Below are experts of layer 4 (counted from 0) of a mixture-of-experts language model. Rows are named router (the router's row for the expert), gate (a neuron's input weights, with its number), up (a neuron's input weights, with its number), down (a neuron's output weights, with its number) and show model dimensions 256-383. Each number is 50 + 10 x the weight over its row's rms, rounded and kept within 0 to 99.
After each expert's rows: a language model's description of what the expert responds to; "mostly gets" lists some tokens that are sent to it at least half of the time. This comes from a sample of Wikipedia text that the model never trained on.

# expert 6
router:66 55 47 46 50 56 45 37 56 47 58 62 59 60 52 35 34 56 61 64 23 61 23 51 46 39 45 59 40 53 47 46 50 56 63 40 37 48 53 39 70 51 54 27 43 48 43 51 44 52 42 47 59 49 35 42 25 55 52 45 51 33 33 50 40 49 34 31 59 35 53 39 57 46 54 46 52 50 50 28 55 56 49 55 45 60 33 61 41 50 51 52 54 53 33 46 64 53 51 42 41 76 45 41 57 43 51 41 55 28 59 58 59 42 45 54 35 47 48 51 54 63 54 75 57 63 57 46
gate0:47 35 51 54 44 49 53 62 48 30 38 34 47 51 44 43 54 57 57 52 39 37 62 39 70 57 52 48 49 53 59 64 58 34 50 32 41 71 50 44 61 53 49 35 44 55 50 43 50 55 50 52 27 37 59 70 40 33 47 55 44 40 54 27 57 53 57 35 42 36 65 65 40 45 50 29 70 64 63 50 72 45 52 41 51 50 43 49 44 48 38 53 65 41 38 63 43 52 51 33 47 58 51 57 49 49 39 42 53 47 45 47 53 44 57 57 41 58 55 52 41 51 71 59 43 54 58 51
up0:39 42 29 55 41 43 66 34 55 45 44 61 50 47 48 48 34 58 59 63 39 46 52 51 49 48 48 47 63 52 39 35 54 48 53 75 43 48 50 69 51 30 44 53 43 42 69 53 57 60 36 47 47 43 77 47 36 49 42 45 44 54 52 45 63 51 56 43 53 38 50 56 55 44 68 53 39 30 53 54 42 56 42 61 61 47 42 49 35 47 52 48 67 47 47 51 41 45 48 63 40 52 67 43 50 49 71 54 39 47 57 45 55 53 55 53 59 60 48 43 32 44 45 55 34 44 50 56
down0:56 36 45 48 38 56 54 43 45 52 44 55 38 67 33 53 78 46 68 40 57 61 69 43 42 41 35 65 62 51 43 42 59 41 46 54 38 44 47 41 36 55 51 37 31 38 46 53 52 71 62 36 66 54 45 60 65 60 45 42 38 59 58 52 65 56 50 43 45 68 60 42 66 54 28 44 52 49 62 63 30 65 54 71 41 41 57 59 46 54 41 56 45 66 52 50 50 49 54 32 37 35 64 45 50 44 39 41 56 35 56 46 49 49 60 43 56 50 34 52 38 57 61 49 61 54 65 56
It responds to: Possessive 's, his, her, its and nouns like father, wife, daughter, film, single in biographies and film or music articles.
mostly gets: " his", " her", " w", " father", "'s", "’s"

# expert 3
router:56 62 46 27 53 39 61 55 63 59 48 52 39 74 51 53 38 53 43 53 53 70 59 40 42 47 42 47 33 74 49 34 64 55 60 68 50 32 50 49 51 57 62 56 37 47 53 60 54 44 41 51 52 42 36 29 60 59 49 66 54 54 45 57 35 60 52 58 39 52 55 60 63 71 52 37 50 50 46 42 44 63 67 54 44 55 30 51 38 52 59 47 35 49 59 52 38 47 49 46 53 61 56 47 37 51 69 42 57 59 46 53 51 38 64 38 65 52 59 61 41 47 44 50 64 67 64 47
gate0:56 51 34 45 36 43 38 56 59 73 35 61 72 65 58 48 71 42 49 38 50 49 55 64 47 49 56 66 56 60 45 63 55 46 58 60 31 33 59 37 47 55 52 69 48 37 49 39 49 66 54 63 44 19 51 77 48 37 75 58 27 36 54 54 44 41 58 51 41 37 56 33 69 49 47 71 38 35 53 67 44 54 58 50 51 40 49 29 46 50 58 60 46 61 43 33 44 49 53 44 45 52 62 56 57 53 40 49 36 48 57 56 64 48 42 58 48 44 49 28 37 55 51 48 66 55 70 49
up0:56 42 52 48 57 56 51 48 49 28 55 37 37 23 39 43 45 51 56 59 48 58 37 42 62 23 42 50 67 42 43 45 39 42 43 39 47 62 53 48 50 45 39 44 56 44 43 52 65 58 48 36 64 74 61 30 50 47 54 55 32 51 45 62 49 63 48 49 38 48 58 59 38 52 63 47 50 54 59 42 55 36 57 66 49 50 34 66 50 60 53 49 51 41 65 59 41 41 49 39 56 35 45 43 69 33 60 49 64 61 41 42 47 72 48 47 49 47 58 48 69 48 40 41 46 47 42 31
down0:64 53 54 47 42 66 63 70 42 47 46 49 49 44 48 54 55 49 59 50 56 52 41 33 34 50 45 50 49 63 51 59 41 39 67 46 43 42 50 41 38 51 53 44 55 53 53 51 39 61 31 61 35 43 44 31 68 25 40 35 58 40 48 46 41 52 50 31 68 50 38 57 46 42 40 48 36 53 51 45 42 52 61 59 57 46 66 47 40 61 58 51 43 52 53 35 54 38 44 47 61 75 57 56 50 41 55 41 68 46 61 42 39 58 50 48 45 59 38 36 43 51 42 49 49 52 64 43
It responds to: Last two digits of years after 19 or 20 (2022, 1907), plus suffixes such as -th, -ually, -ously, and words like century, ago.
mostly gets: " century", "–present", "-old", "-century", "ually", " ago"

# expert 19
router:34 54 45 36 55 60 44 61 50 54 49 66 47 54 46 54 43 52 44 54 39 61 54 35 45 50 56 54 44 63 54 58 56 56 50 45 56 65 54 49 52 39 55 43 50 63 53 53 35 53 48 52 47 43 25 47 51 58 38 54 44 41 29 45 37 36 35 62 57 46 59 42 68 53 43 49 35 64 60 52 30 58 55 59 39 57 58 54 43 48 42 43 53 61 65 47 44 48 43 47 43 63 37 45 37 44 49 32 45 43 50 42 52 40 60 49 40 61 56 61 44 45 55 43 65 49 53 45
gate0:49 37 57 50 44 60 48 38 81 42 75 50 54 45 65 44 40 30 51 42 46 36 50 45 38 41 55 39 34 66 41 56 38 49 36 57 52 43 53 51 45 56 64 50 43 55 60 61 46 61 54 57 63 57 38 52 59 60 59 52 61 56 34 52 43 33 31 56 39 45 47 47 50 41 48 54 49 43 37 44 45 53 54 54 44 36 67 42 56 45 27 51 52 51 50 73 65 39 73 57 54 64 65 52 46 57 53 50 36 50 43 56 55 51 48 52 50 53 39 45 33 40 65 32 40 64 56 46
up0:45 52 58 52 46 40 57 65 40 54 39 26 40 52 46 59 40 45 63 51 56 56 51 40 64 45 54 58 37 40 56 41 49 48 63 53 42 46 39 46 47 58 54 58 40 43 36 40 53 27 35 39 48 61 63 62 41 50 54 56 48 52 59 46 33 67 57 46 53 54 41 50 52 51 42 48 60 62 59 64 53 33 46 38 48 54 33 67 42 40 69 42 55 62 43 55 47 40 39 40 30 48 58 20 62 43 33 50 60 54 31 45 43 40 50 59 44 54 34 53 56 47 37 63 59 47 57 48
down0:38 59 49 55 54 50 55 57 69 38 52 71 53 46 58 40 42 54 54 36 44 29 42 45 43 46 61 60 48 31 57 39 46 41 37 51 51 46 55 57 50 43 43 42 42 71 58 36 57 56 46 40 59 33 42 49 42 39 50 61 30 62 56 37 40 35 50 49 53 56 53 44 39 39 48 52 52 54 35 66 51 40 55 50 47 51 41 60 52 34 49 59 30 64 45 58 55 35 56 63 52 44 52 56 41 50 47 40 50 64 42 56 64 37 41 40 61 50 66 64 60 50 30 61 55 47 56 58
It responds to: Surnames and English place-name suffixes such as Smith, Jones, -ley, -ton, -ford, -ville, often completing a name like W-igan or Will-esden.
mostly gets: "ville", "ford", " Smith", " Jones", "ley", " Williams"

# expert 8
router:25 44 62 63 43 60 47 65 55 57 69 51 58 58 44 37 54 47 60 53 44 66 49 51 39 52 49 51 62 45 49 58 55 47 71 54 44 54 48 45 51 63 40 46 38 47 49 63 42 44 39 62 58 43 47 58 43 47 59 44 48 43 46 41 42 51 64 55 39 39 64 45 49 60 46 40 48 48 50 41 41 61 65 44 31 48 34 57 49 28 50 44 36 44 40 54 49 61 46 43 55 56 54 58 43 25 57 44 48 61 44 44 68 41 26 42 49 35 53 64 50 54 39 38 58 42 51 26
gate0:53 44 50 50 50 54 37 52 56 73 54 38 65 53 49 58 72 46 56 65 56 37 58 55 56 40 42 47 49 62 53 57 50 70 62 47 46 48 48 40 55 51 47 43 59 43 45 42 72 37 56 53 65 47 44 55 40 29 48 49 48 42 41 40 30 35 58 62 52 67 68 50 63 52 46 52 53 46 41 51 49 43 43 46 45 43 42 38 53 49 56 49 46 60 60 41 52 47 51 50 68 43 54 55 57 47 43 35 55 53 52 41 66 57 52 53 57 61 34 33 54 48 55 47 56 57 50 59
up0:45 41 40 71 52 55 58 55 51 51 47 45 47 53 35 70 40 49 65 70 38 44 60 42 57 59 47 53 40 64 47 54 69 58 55 41 45 44 32 43 51 32 65 49 46 45 56 47 52 38 46 55 61 54 50 48 44 42 66 54 44 34 53 65 30 35 41 36 52 48 37 51 65 61 30 47 65 46 41 55 47 40 59 51 33 65 56 37 55 32 46 54 47 53 53 50 33 61 52 47 42 52 65 37 51 41 51 59 41 49 51 53 55 55 35 76 42 79 52 42 46 38 65 31 42 52 65 37
down0:52 62 40 39 48 69 50 44 53 54 42 68 44 43 37 69 48 52 58 60 45 51 31 43 51 54 60 43 33 41 37 30 42 57 53 74 53 44 51 49 56 46 57 48 44 55 51 49 55 41 51 39 42 67 48 48 50 40 60 58 51 40 48 39 43 38 39 41 42 53 48 52 70 50 43 68 46 51 62 56 48 51 52 57 42 52 46 56 47 50 31 66 71 44 59 52 52 52 65 63 46 34 30 32 41 46 43 30 28 59 56 56 55 39 44 43 34 49 43 40 33 54 61 56 39 52 55 43
It responds to: Month names inside birth, death and event dates, such as 3 March 1897, January 15, 27 March – 4 April.
mostly gets: " April", " November", " June", " March", " September", " July"

# expert 0
router:42 52 35 52 42 58 39 56 46 57 76 58 57 51 69 35 39 56 58 50 39 64 56 56 60 53 54 45 41 50 45 56 48 56 66 56 39 43 63 60 63 60 45 55 41 36 61 64 42 40 47 41 71 48 64 71 53 60 39 41 35 36 37 51 48 66 56 45 47 50 61 62 48 52 36 55 50 47 50 36 33 45 59 46 40 40 54 52 51 63 55 53 32 38 51 36 57 47 50 53 48 59 45 57 33 40 57 46 55 56 54 44 45 48 48 38 69 42 46 53 55 47 46 69 56 62 55 50
gate0:55 42 45 62 37 54 58 39 68 54 57 75 45 29 52 52 39 56 50 50 50 58 48 51 71 56 65 44 60 54 55 55 43 42 44 45 61 43 52 57 44 42 28 62 38 28 47 45 61 60 46 62 53 64 54 46 58 53 37 43 33 63 50 29 44 45 45 46 61 50 50 50 36 40 52 42 39 53 45 40 59 49 46 53 36 41 51 37 51 43 45 53 58 47 23 42 51 51 52 55 55 40 56 38 59 41 62 53 50 37 60 52 24 31 62 56 61 47 52 51 62 36 51 43 54 48 39 41
up0:66 52 34 59 44 61 37 58 62 51 57 51 64 63 39 34 52 63 54 54 40 53 57 48 53 55 51 54 47 38 38 53 47 37 51 51 43 36 51 46 61 57 46 43 42 44 63 56 56 44 49 55 27 40 43 47 51 46 30 49 61 58 39 41 57 63 55 56 43 52 63 48 47 56 33 58 50 36 65 49 68 46 52 43 47 49 48 43 43 43 36 46 52 47 39 32 71 75 50 44 58 38 30 45 51 29 47 67 40 57 60 39 50 60 69 45 59 61 47 42 58 48 59 47 52 51 35 38
down0:34 56 58 44 63 45 44 42 59 50 62 59 42 41 64 41 51 60 39 60 37 49 32 59 49 55 41 51 45 62 61 39 64 56 51 63 48 59 56 46 45 45 47 50 51 56 48 50 64 52 43 57 26 36 43 45 47 57 59 54 42 53 64 47 31 58 53 55 58 42 56 41 56 52 46 40 65 42 38 39 71 60 51 51 54 47 50 74 52 69 42 51 57 67 41 39 44 37 39 34 35 45 60 61 42 54 55 61 57 60 43 49 42 58 56 71 59 69 60 54 46 52 48 48 51 29 45 43
It responds to: Column headers and field labels in election, sports and taxonomy tables and lists, such as Votes, Date, Order, Preceded; also verbs like held, made.
mostly gets: " Preceded", " Succeeded", " Votes", " %", " held", " Candidate"

# expert 5
router:40 55 59 18 54 55 33 62 53 49 64 44 37 70 49 39 34 37 53 67 47 56 46 48 41 56 31 60 46 66 60 39 47 41 53 37 49 67 63 36 48 44 66 48 52 42 51 51 56 49 30 50 51 50 52 57 42 58 35 49 51 39 36 39 46 48 51 34 56 67 63 55 39 37 36 41 47 46 44 41 45 60 67 44 55 46 49 42 40 43 58 56 41 52 45 44 43 43 50 54 47 66 50 52 34 63 44 41 46 48 49 39 28 51 39 39 58 51 51 68 39 65 40 44 61 58 66 39
gate0:22 55 37 56 59 33 39 40 62 49 70 57 41 57 56 41 56 30 30 54 57 55 44 46 39 57 55 52 49 38 37 58 56 34 43 52 43 79 49 44 56 55 40 53 49 56 55 42 30 56 43 58 49 45 31 50 50 49 52 42 48 42 41 56 30 65 51 50 38 52 52 56 58 52 70 37 51 44 55 49 28 61 60 61 54 53 55 51 55 42 51 40 37 37 42 40 57 51 46 59 44 42 38 61 48 37 42 56 29 50 35 54 39 32 52 63 43 63 22 63 56 51 49 33 44 46 36 50
up0:42 56 62 43 54 66 39 47 55 50 35 26 49 34 45 42 48 39 68 37 49 39 32 56 48 43 52 57 44 56 43 16 39 53 53 54 33 46 50 61 58 47 48 42 41 56 53 42 59 59 64 41 67 59 63 42 37 44 68 35 59 38 66 50 67 44 59 53 59 31 40 65 65 53 43 41 38 49 29 42 47 59 60 47 38 44 47 56 61 54 61 60 51 51 61 50 56 48 34 52 59 60 48 43 42 57 42 60 63 49 64 55 56 42 50 32 43 57 42 52 44 61 46 49 55 52 54 43
down0:46 53 23 64 54 51 65 35 82 63 43 54 52 32 62 42 50 32 47 47 44 48 66 63 46 58 63 66 55 50 49 58 52 51 51 32 60 66 47 48 59 55 61 30 32 51 30 51 40 56 48 66 55 47 49 50 50 44 42 63 38 43 51 51 68 44 65 43 36 38 53 51 54 47 62 36 56 60 52 47 35 45 53 43 36 50 33 52 33 56 51 46 47 59 35 34 71 53 42 49 47 41 61 38 29 55 52 51 44 42 32 32 61 54 54 55 54 39 53 58 55 39 45 29 49 44 57 64
It responds to: Pipe separators between cells in tables of fight records, election results and sports stats, plus semicolons and words like League, Cup, match.
mostly gets: " |", " —;", " –;", " ISBN", " Cup", " Championship"

# expert 17
router:48 72 43 51 52 55 34 45 57 61 55 41 44 54 63 38 55 31 46 49 55 61 40 52 34 50 33 54 51 65 53 62 56 58 63 48 37 55 48 53 68 65 43 30 67 24 38 58 38 49 57 63 37 57 26 58 50 53 30 55 37 48 52 54 39 48 60 26 52 64 49 55 55 47 58 33 64 60 63 52 56 43 58 54 45 48 55 40 46 42 55 41 51 46 60 57 52 57 25 42 40 63 57 50 31 53 58 39 41 34 44 22 56 58 60 40 64 49 47 56 55 36 49 60 76 63 75 45
gate0:46 46 59 65 66 54 58 45 39 36 41 45 46 48 55 52 47 31 50 62 56 47 46 55 53 44 46 60 58 29 55 52 51 68 48 46 68 50 58 33 46 58 60 48 44 49 59 63 51 46 64 55 60 43 43 49 75 61 59 40 71 56 58 42 40 69 63 65 46 48 66 62 42 75 49 52 44 36 62 50 25 55 51 68 58 54 47 31 63 44 50 45 74 55 53 31 48 58 73 49 41 61 45 54 35 56 46 42 30 42 57 50 61 43 47 50 71 53 27 43 32 50 50 43 57 44 54 51
up0:46 55 49 39 62 49 37 59 48 66 48 57 55 51 27 44 46 55 60 69 69 52 37 45 49 41 51 46 56 53 50 62 70 57 48 57 61 52 51 48 46 41 54 50 55 38 56 55 48 41 36 61 43 67 62 53 42 66 33 69 39 55 33 38 38 65 34 42 45 39 46 47 54 36 42 31 59 43 54 60 53 70 42 64 55 40 53 59 45 40 49 61 50 66 51 65 22 66 46 48 56 45 57 65 28 46 56 55 54 75 43 48 34 25 61 65 50 62 37 38 48 51 57 67 62 63 35 45
down0:39 59 42 65 58 54 50 54 34 54 48 40 45 46 49 36 40 54 43 46 56 40 49 47 47 52 66 39 57 50 53 52 68 36 55 55 48 64 38 37 57 49 46 54 43 53 52 59 45 54 44 52 60 43 40 51 45 50 29 50 51 56 59 50 45 24 59 60 61 51 52 46 71 45 42 59 34 59 36 32 53 59 59 64 41 73 47 28 46 55 47 31 46 63 48 54 64 37 39 46 59 44 68 28 50 49 42 39 64 46 46 63 59 38 31 55 45 41 51 49 55 51 44 68 58 49 44 50
It responds to: Common English first names (John, James, David) and vowel-ending pieces of foreign personal names, such as Rem-a, Ob-a, E-rika.
mostly gets: " John", " James", " David", " Michael", " Robert", " William"

# expert 4
router:40 64 31 43 44 66 46 50 46 68 52 62 56 43 52 33 46 51 60 43 46 51 58 50 51 29 50 54 51 48 52 58 47 61 57 52 38 51 58 42 46 56 44 52 43 36 39 49 46 48 48 69 40 34 46 50 44 53 41 35 52 47 49 50 42 51 44 51 55 72 45 35 54 58 52 35 48 57 35 50 40 68 63 65 34 64 37 53 42 45 71 59 39 45 48 30 43 37 42 28 52 57 54 56 46 49 59 40 64 44 51 34 21 54 57 32 54 48 43 54 34 76 42 44 52 36 60 50
gate0:68 68 58 58 39 55 69 53 47 37 60 44 58 62 45 44 54 57 52 41 53 43 65 45 43 44 48 60 70 40 58 56 43 67 57 61 47 58 49 35 64 58 49 46 59 52 44 53 59 58 63 59 33 52 38 45 45 43 46 41 47 49 67 42 37 45 58 72 43 54 58 46 56 61 54 64 59 52 24 49 46 69 49 57 51 47 67 53 45 33 58 53 40 44 48 44 54 31 48 48 43 56 49 38 38 38 48 45 46 42 54 49 50 53 62 42 63 58 58 44 47 47 62 25 44 39 45 47
up0:54 33 44 40 44 43 30 53 57 49 49 40 62 38 48 46 17 45 46 59 69 68 63 49 47 54 53 44 32 44 54 52 53 54 43 57 62 41 66 51 44 38 48 39 57 37 56 51 37 52 39 52 61 67 69 54 52 57 60 44 46 39 60 66 53 48 40 53 53 57 50 60 56 38 60 50 41 55 49 29 49 45 42 47 52 59 46 43 49 69 60 30 46 61 50 66 40 53 45 56 69 36 52 54 53 56 44 62 68 57 47 36 51 38 48 40 58 58 31 45 50 38 48 57 53 46 44 60
down0:41 65 41 21 65 52 52 44 54 43 30 57 47 54 63 52 50 46 53 57 59 62 46 47 59 39 48 41 54 36 47 51 47 54 31 48 49 41 55 48 54 59 61 35 62 64 60 37 70 47 52 51 49 68 59 42 62 60 37 38 52 54 45 64 58 65 60 58 37 43 39 55 40 72 42 53 51 58 44 56 61 39 38 52 40 42 53 43 57 39 53 43 55 49 50 60 39 41 34 60 47 66 52 57 53 42 51 31 47 48 45 47 50 43 50 45 59 53 57 68 45 63 54 25 48 44 46 54
It responds to: The articles the/The and the preposition of in running prose, usually after a noun or preposition, as in city of, release of the.
mostly gets: " the", " of", "The", " The", " for", " Of"

# expert 23
router:27 50 42 56 47 57 45 49 44 39 59 61 32 58 49 57 50 38 52 61 35 58 44 57 46 54 38 61 44 60 45 48 51 44 44 72 36 51 79 49 61 52 40 44 20 42 46 44 50 45 45 56 64 41 40 62 40 58 43 66 46 52 47 47 47 21 57 49 57 49 61 42 62 47 47 32 55 51 35 44 52 51 59 47 41 55 44 67 34 40 38 51 38 59 68 59 50 25 35 65 54 37 56 51 38 47 59 49 53 34 55 44 62 40 43 33 46 50 68 73 52 53 33 44 53 55 63 23
gate0:45 49 33 69 45 47 44 57 53 47 41 51 44 61 55 64 45 55 56 61 44 48 48 53 42 50 63 56 68 61 57 63 59 33 58 55 44 52 61 49 55 45 44 51 21 62 46 49 39 57 46 61 51 61 43 50 35 34 34 69 36 55 59 50 40 32 48 35 40 63 47 47 42 78 40 61 54 37 45 45 46 48 60 39 47 45 38 66 33 43 67 45 52 49 54 44 56 38 37 64 39 19 53 57 34 63 50 48 48 40 52 44 43 43 54 61 52 51 41 57 33 54 53 56 65 51 77 49
up0:50 45 52 46 73 41 53 59 36 45 37 56 51 50 48 37 61 36 46 37 66 69 61 52 57 68 45 55 38 42 58 58 36 60 65 54 60 50 42 50 48 59 31 63 53 51 46 58 65 44 52 57 43 49 45 46 61 61 58 61 55 48 46 44 49 46 53 55 60 52 42 53 50 51 60 29 61 55 35 44 62 39 26 44 39 62 62 51 64 53 43 35 56 55 65 55 32 36 49 39 58 48 45 46 37 50 53 49 66 60 58 41 50 36 53 54 49 67 42 49 48 58 54 36 55 40 51 48
down0:41 64 45 46 34 51 67 57 68 65 39 55 50 70 55 43 54 65 46 65 71 44 57 55 53 49 40 60 58 35 46 62 40 44 68 61 45 45 48 49 39 35 50 43 62 52 47 51 49 44 64 55 42 72 33 50 62 59 67 37 49 45 52 49 37 41 56 67 59 33 55 35 59 42 57 36 47 37 64 59 63 67 45 46 55 56 55 42 48 46 51 48 76 48 60 56 44 64 34 49 50 54 67 27 58 35 70 53 57 58 52 46 50 41 59 44 60 46 64 33 51 64 67 42 39 54 45 60
It responds to: Verbs and object pronouns in plot summaries about people's actions, such as smashes, knocks, invites, him, her, to.
mostly gets: " you", " know", " want", " us", " friends", " wanted"

# expert 1
router:56 51 41 57 56 68 27 53 50 52 51 54 39 73 48 62 47 54 38 53 39 46 55 56 39 46 44 63 59 60 54 55 54 44 66 60 30 48 39 56 49 42 44 60 36 43 56 38 23 38 59 68 51 33 42 59 41 47 50 65 45 37 26 50 48 58 64 51 52 45 52 52 60 46 34 24 48 62 47 45 51 45 62 48 39 46 59 63 36 49 57 39 40 49 56 39 53 53 30 53 33 51 62 68 38 40 64 38 39 59 45 44 55 62 55 49 48 33 67 52 54 43 38 65 50 52 61 35
gate0:49 61 77 39 57 40 61 49 43 53 46 66 44 68 66 55 57 54 60 46 52 61 46 64 48 57 54 54 55 45 58 45 46 43 49 44 48 56 38 42 53 47 52 60 62 61 40 65 35 48 33 56 55 46 55 70 42 55 52 35 32 45 51 49 45 50 39 51 54 61 47 66 45 59 58 39 63 67 51 56 32 54 69 55 43 71 26 48 54 48 40 53 50 65 48 53 68 41 56 34 47 60 34 39 45 62 49 62 46 38 71 40 64 47 52 54 46 51 39 49 40 57 57 66 57 55 50 63
up0:45 32 34 56 59 59 54 41 50 41 58 61 24 67 63 66 52 44 44 52 43 37 47 49 55 35 39 58 52 69 45 50 41 48 57 44 27 42 56 43 38 41 72 59 54 56 47 25 50 50 74 54 49 57 37 57 46 43 36 37 49 46 28 60 47 56 53 44 49 45 39 52 36 53 49 45 58 65 34 56 35 79 41 41 57 45 45 43 52 49 54 53 46 44 56 48 63 69 48 43 44 40 60 47 49 43 51 49 54 34 60 62 45 54 42 63 53 44 38 63 47 47 36 44 57 50 57 42
down0:56 40 29 60 62 61 56 43 44 44 55 57 55 39 47 49 67 41 42 48 37 39 44 49 48 41 46 61 44 65 38 42 53 57 41 43 44 78 47 61 54 40 54 55 53 52 50 47 60 47 45 42 49 42 50 58 51 68 53 84 54 45 60 56 67 74 47 57 47 35 46 59 46 58 72 48 35 43 65 50 56 48 48 57 55 52 67 63 49 59 64 57 70 46 44 46 48 33 57 39 58 26 54 66 48 40 37 58 49 51 50 57 61 41 45 39 46 45 38 46 52 55 49 60 40 62 50 45
It responds to: Closing words or word pieces of street, place and institution names, such as Road, Street, Park, Drive, Library, or the -wood in Mirkwood.
mostly gets: " Road", " Street", " Avenue", " Hill", " Park", " Line"

# expert 2
router:36 34 41 31 47 47 43 60 47 63 53 42 44 50 47 47 47 33 73 46 41 59 43 44 51 24 29 59 36 66 54 44 59 62 57 63 48 49 58 51 57 56 46 63 45 29 52 59 57 35 62 63 73 56 50 52 33 51 38 44 59 34 51 39 43 43 60 56 51 64 39 50 42 56 36 43 44 64 35 48 38 73 61 49 55 51 37 50 59 47 66 67 32 60 49 49 54 46 29 60 41 46 61 62 58 47 57 39 43 28 56 40 48 52 64 30 52 51 48 56 45 59 36 55 72 50 72 27
gate0:66 55 41 45 55 52 48 44 52 51 58 56 50 59 44 50 54 49 55 44 48 57 42 33 39 47 44 55 32 54 59 35 63 53 55 64 64 61 63 27 49 54 55 43 57 48 52 48 51 53 68 49 55 59 40 46 64 47 50 46 26 43 49 42 47 44 31 62 42 59 62 38 41 57 47 50 52 66 51 57 41 32 55 58 67 60 46 47 29 36 53 39 45 64 45 55 49 34 52 34 57 48 33 71 52 51 53 53 56 37 49 59 57 54 60 40 50 51 56 62 60 49 73 53 42 42 52 53
up0:48 50 44 53 55 47 40 45 38 46 40 50 36 49 68 60 59 52 48 66 52 38 54 64 47 53 50 54 48 38 43 68 63 32 47 49 65 45 37 61 70 47 40 64 37 31 48 48 49 47 51 49 51 48 67 64 32 51 51 68 50 60 55 54 49 60 49 40 62 43 54 73 61 50 47 50 52 47 28 32 43 36 41 38 40 39 60 51 55 45 37 45 42 42 66 63 43 62 58 47 57 59 56 30 53 44 51 38 48 56 60 45 49 59 42 61 49 46 48 34 45 49 47 73 42 45 49 49
down0:42 65 38 41 53 60 62 56 48 40 43 43 48 64 44 70 49 58 51 61 49 49 52 52 77 47 52 45 48 55 25 66 41 50 35 72 43 69 36 50 42 46 40 42 47 40 53 65 45 45 67 50 63 44 45 53 47 70 61 50 25 47 56 59 57 54 49 39 70 66 52 31 50 44 45 56 54 57 43 62 55 67 63 55 42 66 53 60 41 34 55 50 57 40 29 46 58 39 57 41 53 79 42 25 46 55 64 47 45 68 66 56 59 54 46 45 43 52 53 61 39 48 56 57 45 56 44 45
It responds to: Colons introducing titles or slogans, opening quotation marks and dashes before quoted names, plus table cell separators, such as slogan: "Building".
mostly gets: " \"", " '", " -", " :", " “", " (\""

# expert 10
router:60 41 58 42 44 63 45 42 53 70 65 48 43 37 39 50 55 47 40 78 50 39 47 35 62 57 44 57 41 51 38 58 50 59 53 58 30 43 59 70 51 36 50 43 59 54 37 50 36 65 59 64 61 46 53 53 33 49 43 50 36 54 44 67 34 68 52 50 37 44 61 59 58 43 47 54 52 44 44 45 39 58 64 46 24 44 52 53 45 55 67 38 37 49 64 55 60 47 51 50 47 59 61 74 40 41 45 42 55 38 40 46 41 42 68 54 52 42 52 44 55 44 52 51 63 44 56 57
gate0:30 46 33 65 51 46 45 40 64 52 57 59 59 57 62 58 47 44 43 25 44 61 50 42 47 53 57 51 54 44 62 66 49 45 68 52 39 48 48 46 46 63 55 47 62 59 59 58 31 56 53 51 47 52 38 35 37 48 52 53 45 27 53 59 42 71 42 55 57 40 71 53 48 60 57 51 37 39 37 59 54 41 44 41 68 52 58 66 58 49 62 56 46 49 45 48 50 52 53 50 60 42 74 37 59 39 68 40 54 60 45 50 46 54 38 59 58 42 54 61 38 56 57 42 43 45 47 47
up0:54 56 54 62 54 61 41 64 36 59 41 51 43 51 51 57 62 39 48 51 58 56 58 49 48 50 61 54 44 58 42 40 39 38 42 57 63 35 46 40 57 44 54 51 54 31 59 55 48 61 57 52 38 44 76 53 60 60 42 42 63 46 33 55 55 38 54 46 62 64 39 44 50 35 42 50 56 63 46 39 49 72 57 37 67 48 52 57 63 45 43 53 37 36 37 49 59 60 56 45 44 57 51 39 58 51 65 60 47 54 59 60 66 52 43 37 65 57 35 54 51 62 64 46 58 44 48 47
down0:62 57 53 51 37 38 69 69 58 39 42 33 46 57 45 61 42 57 49 58 63 43 37 39 49 35 55 56 60 42 45 39 62 42 52 59 52 74 57 44 56 49 32 36 37 30 41 54 57 53 47 31 68 59 41 45 48 57 43 60 44 57 45 50 47 48 44 36 63 59 52 58 63 46 53 59 37 51 51 51 55 57 60 54 48 49 34 52 62 73 57 62 47 53 59 36 49 39 51 51 46 49 63 30 45 34 52 61 67 39 71 55 55 68 53 25 48 55 44 67 56 46 53 35 64 83 48 63
It responds to: Prepositions following a verb or noun in prose, such as appears in, founded by, from Queensland, after, during, until.
mostly gets: " by", " in", " after", " during", " over", " through"